From a checkpoint of a small mixture-of-experts model trained on Wikipedia: 115M parameters, a shared expert of 128 neurons.
Below are experts of layer 2 (counted from 0) of a mixture-of-experts language model. Rows are named up (a neuron's input weights, with its number), down (a neuron's output weights, with its number) and show model dimensions 0-95. Each number is 50 + 10 x the weight over its row's rms, rounded and kept within 0 to 99.
Before each expert's rows: a language model's description of what the expert responds to. This comes from a sample of Wikipedia text that the model never trained on.

# expert 15
First fragments of words opening a line, quote or parenthesis, such as Col-umnist, pr-ince, In, See, St.
up0:50 38 43 52 51 32 59 59 65 46 46 45 48 55 65 33 52 48 57 54 56 57 42 49 72 52 48 52 53 44 41 57 51 51 36 51 63 54 61 50 50 63 52 46 57 47 59 61 38 68 45 46 34 57 39 61 56 39 77 47 61 55 59 60 47 39 53 33 41 55 70 59 55 46 50 53 63 58 48 56 65 37 61 68 23 51 49 47 64 45 53 40 39 61 48 43
down0:58 41 58 43 44 59 43 47 38 55 54 39 44 63 48 46 41 42 53 44 53 52 43 29 65 45 46 42 58 52 46 38 63 61 43 46 72 48 56 46 41 60 64 45 52 61 53 54 48 33 38 49 40 28 45 55 40 52 64 71 42 45 49 53 70 40 56 38 58 51 47 65 79 56 34 40 48 51 54 57 45 60 51 44 54 56 50 62 58 57 49 53 54 69 41 57

# expert 27
Month names and year or ISBN digits in dates, plus nouns like series, game, role, episode, mode, and the verb deter.
up0:47 45 54 34 52 56 40 64 51 65 53 55 41 63 45 32 44 35 48 66 54 48 41 64 51 45 74 45 42 46 52 55 40 66 28 42 43 51 37 58 57 50 31 40 59 59 54 45 45 41 44 36 59 37 40 44 49 63 46 50 55 41 39 41 49 46 63 52 34 25 59 51 42 55 47 25 41 64 57 65 31 41 45 57 50 52 38 37 39 55 43 54 46 45 44 50
down0:52 60 64 41 52 45 45 50 42 54 53 54 40 41 46 42 48 62 56 39 56 33 29 35 32 51 49 65 43 55 47 61 56 26 39 47 53 54 46 61 38 58 44 33 39 30 50 40 39 62 56 64 63 35 56 36 48 61 59 52 71 54 40 39 36 54 52 52 60 51 35 32 65 39 57 52 38 66 54 36 47 46 50 43 59 54 49 43 50 37 32 52 55 36 52 56

# expert 23
Verbs and adverbs right after subjects, auxiliaries or to, in narrative prose: had, been, sought, found, directly, marry.
up0:74 37 64 59 66 45 68 59 47 47 63 68 30 41 35 46 51 59 70 44 57 54 54 25 55 59 61 27 40 60 45 69 61 54 54 49 42 50 68 54 60 42 45 60 54 33 49 31 31 52 61 40 39 52 47 74 37 49 40 38 50 42 59 59 45 64 55 45 45 55 56 61 43 50 60 41 45 51 56 44 48 65 38 49 49 53 41 39 55 45 50 64 49 67 42 49
down0:38 46 51 43 67 39 48 38 49 46 58 60 43 27 64 51 69 48 45 36 25 34 51 41 53 52 41 52 39 62 44 43 41 50 71 56 57 40 44 68 46 37 50 69 34 42 43 50 49 39 44 54 40 43 50 55 55 51 33 57 48 58 37 54 49 51 63 68 53 44 41 31 37 45 45 61 65 55 60 52 53 31 57 58 61 47 43 47 46 53 56 43 49 46 35 39

# expert 3
Short lowercase or capital pieces inside words, units and symbols, such as bl-ue, n-M, mm, km, and math or chemistry notation.
up0:69 41 59 30 41 53 43 75 48 55 51 30 39 59 63 52 47 39 25 46 50 48 52 36 55 55 48 54 54 45 57 53 64 64 30 28 42 41 55 38 50 51 55 63 43 62 46 68 30 49 48 41 57 59 33 57 36 49 56 46 46 63 69 55 44 44 55 51 45 43 69 52 25 63 51 51 62 51 59 57 35 46 49 49 47 51 46 41 57 45 44 49 57 69 41 53
down0:53 40 65 57 55 37 50 44 50 50 44 54 41 48 54 47 40 41 61 39 50 38 49 39 54 57 46 40 58 55 54 69 44 73 38 59 38 39 67 33 66 43 54 64 53 55 60 57 48 49 68 54 41 59 51 32 44 57 46 58 57 76 53 60 45 56 40 44 52 42 45 46 58 31 52 35 48 56 47 56 45 42 48 55 61 60 45 63 51 59 56 50 60 59 48 73

# expert 13
Single digits and digit pairs in the middle or end of decimals, thousands and coordinates, e.g. 0.6 km2, 8,500, plus %, kg, mm.
up0:43 60 52 45 58 56 48 59 56 49 55 46 60 55 48 42 41 45 59 53 63 74 43 52 40 58 44 37 46 49 77 31 30 59 42 63 48 46 61 46 29 25 61 40 58 35 61 48 34 50 61 51 53 46 55 51 53 69 56 51 47 58 54 42 56 42 47 27 47 26 37 31 39 41 41 28 39 35 48 57 57 28 56 40 51 47 24 54 33 64 37 39 45 56 52 38
down0:58 47 39 43 51 51 58 35 45 26 54 57 58 56 56 48 46 37 50 49 45 60 45 41 44 46 45 39 45 55 57 46 63 49 48 48 54 61 61 56 51 62 24 37 49 43 66 63 30 37 28 59 45 49 52 70 50 49 44 25 61 44 65 56 53 38 46 50 55 55 58 44 70 44 51 49 53 45 71 55 64 41 45 51 54 43 54 28 36 65 32 47 48 54 50 62

# expert 44
Ordinal endings th, st, nd, rd after digits, as in 2nd Lieutenant or 19th century; also year prefixes 19 and 20.
up0:61 55 49 75 37 43 53 32 52 53 64 62 34 56 50 64 50 51 24 67 42 57 65 46 72 54 54 50 47 51 35 44 51 51 48 41 59 48 62 37 68 70 56 44 52 59 49 61 64 25 44 52 62 48 42 36 45 34 43 69 48 54 62 52 51 61 61 48 52 43 67 57 61 52 50 55 31 44 53 59 53 57 30 53 38 51 46 38 51 42 72 38 42 37 50 58
down0:45 49 55 64 55 49 39 63 59 42 55 52 63 57 52 61 60 47 63 55 57 46 56 42 61 56 39 66 49 47 45 45 41 38 39 51 30 42 49 52 64 54 59 52 41 39 36 56 49 51 68 51 53 56 39 49 57 44 54 61 51 42 62 47 41 54 56 44 56 31 50 54 65 40 55 52 35 68 40 37 52 57 56 56 30 48 53 51 50 45 48 53 59 33 51 39

# expert 34
Past participles after was or is, such as given, sold, awarded, replaced, plus first words after headings like Throughout.
up0:54 51 55 31 47 36 49 42 55 49 54 45 59 45 46 35 53 60 52 62 43 58 67 48 55 45 51 42 43 46 58 35 35 51 47 55 50 46 63 54 61 53 58 58 63 55 62 68 45 46 46 60 47 62 57 42 43 68 37 60 47 55 56 81 56 69 61 48 54 60 47 48 46 63 53 45 60 59 68 61 37 62 44 45 49 51 49 66 56 51 55 55 46 55 33 28
down0:48 70 45 63 54 50 56 50 50 63 48 42 44 41 54 63 59 51 38 62 57 64 42 48 56 54 55 45 52 40 58 66 55 61 44 35 54 51 46 52 62 51 51 44 42 37 44 50 72 42 58 44 83 29 36 29 58 74 64 55 67 50 50 73 45 59 62 38 38 39 56 50 51 52 52 45 38 53 65 64 51 55 54 65 59 55 34 58 43 64 59 28 38 49 48 52

# expert 9
The word to after verbs or adjectives like needs, opted, difficult, plus modals and auxiliaries such as be, would, can, not.
up0:23 57 53 41 50 49 46 51 52 47 43 40 43 46 41 68 39 50 50 56 51 37 37 44 47 53 57 36 52 55 54 55 52 57 43 55 70 45 47 45 42 56 48 64 54 47 65 33 45 62 58 45 43 61 71 34 46 55 46 51 61 37 55 62 40 44 71 53 33 49 43 60 43 43 58 48 86 66 48 41 64 54 52 47 46 52 63 37 67 61 51 64 52 46 55 38
down0:54 48 37 34 55 37 47 35 48 46 56 62 47 46 63 27 54 59 41 66 53 57 32 39 51 39 44 49 57 43 43 49 52 54 50 38 64 39 38 42 60 43 52 55 62 48 45 61 48 43 45 57 66 52 50 59 22 46 56 61 40 42 68 43 51 51 55 53 71 70 54 44 59 38 53 31 49 51 50 35 48 46 53 60 62 56 39 44 54 56 41 52 40 73 59 40

# expert 49
Digits in sports results and statistics tables, e.g. 3–0 scores, points columns, 119–101, and rank numbers starting rows.
up0:51 50 49 53 39 56 44 54 43 59 50 60 53 51 33 57 55 48 61 46 34 39 54 55 57 58 48 54 58 42 45 57 67 47 55 46 53 72 72 66 44 46 35 60 39 44 52 51 34 47 25 63 40 55 50 54 43 49 40 47 55 40 60 63 48 40 46 57 61 33 47 59 42 51 56 49 52 42 61 50 57 61 67 46 58 55 76 48 60 68 55 72 51 52 45 27
down0:38 57 37 57 58 53 52 55 47 67 50 39 65 42 62 41 53 36 47 74 43 50 49 54 58 52 54 31 54 52 46 59 47 32 46 46 44 53 35 34 44 46 51 42 40 61 45 61 38 50 64 52 41 53 49 33 51 39 37 63 50 40 50 60 53 43 67 30 50 50 40 57 55 57 69 31 62 34 56 38 41 40 60 47 42 49 54 30 39 58 39 64 65 57 41 51

# expert 31
Word endings and inner pieces after an initial letter, often in song or work titles and lyrics: yourself, Don't, Whistler, Killer.
up0:74 45 39 39 66 44 51 54 58 57 50 58 58 39 43 56 64 36 40 61 55 47 34 48 64 51 52 57 54 48 50 54 30 59 55 64 42 56 50 62 31 48 34 53 60 61 59 56 68 55 49 54 48 51 50 56 62 25 81 34 46 52 45 43 25 54 59 63 60 45 61 59 67 40 62 48 33 52 42 45 50 71 48 51 38 53 33 34 58 65 43 39 55 38 51 66
down0:57 51 58 42 58 53 61 51 49 36 49 48 52 51 74 44 45 43 65 52 61 63 52 47 44 50 59 44 37 55 56 58 53 44 46 56 55 49 55 50 38 44 44 56 37 45 74 57 48 68 63 61 51 34 51 60 50 47 58 46 53 59 47 25 40 71 48 70 58 44 46 47 50 56 47 65 56 57 41 61 53 53 49 53 64 43 39 66 46 40 31 48 43 52 50 47

# expert 35
Compass directions and spatial words like north, south, back, down, near, home, plus word-initial pieces like on-b-oard, O-wn.
up0:54 47 50 48 67 61 43 41 41 62 49 33 64 49 55 43 37 51 33 41 54 58 38 44 45 58 45 50 48 47 44 42 64 45 60 57 39 48 50 46 43 38 32 66 42 42 45 34 52 58 52 53 60 55 67 55 35 68 58 53 66 72 48 41 51 45 59 53 58 32 53 45 52 50 61 61 60 56 60 40 68 37 40 45 61 40 41 56 64 47 53 55 51 74 61 39
down0:62 38 46 78 65 53 55 39 59 46 58 65 48 45 56 47 39 51 53 40 48 40 62 34 45 37 60 51 48 59 39 58 64 66 38 43 44 49 54 40 39 55 44 38 52 44 53 60 42 55 56 53 44 37 49 59 59 68 39 51 57 45 58 58 52 53 43 37 59 29 29 68 50 47 61 56 52 59 34 44 58 42 46 61 50 58 42 46 64 48 43 47 46 46 53 63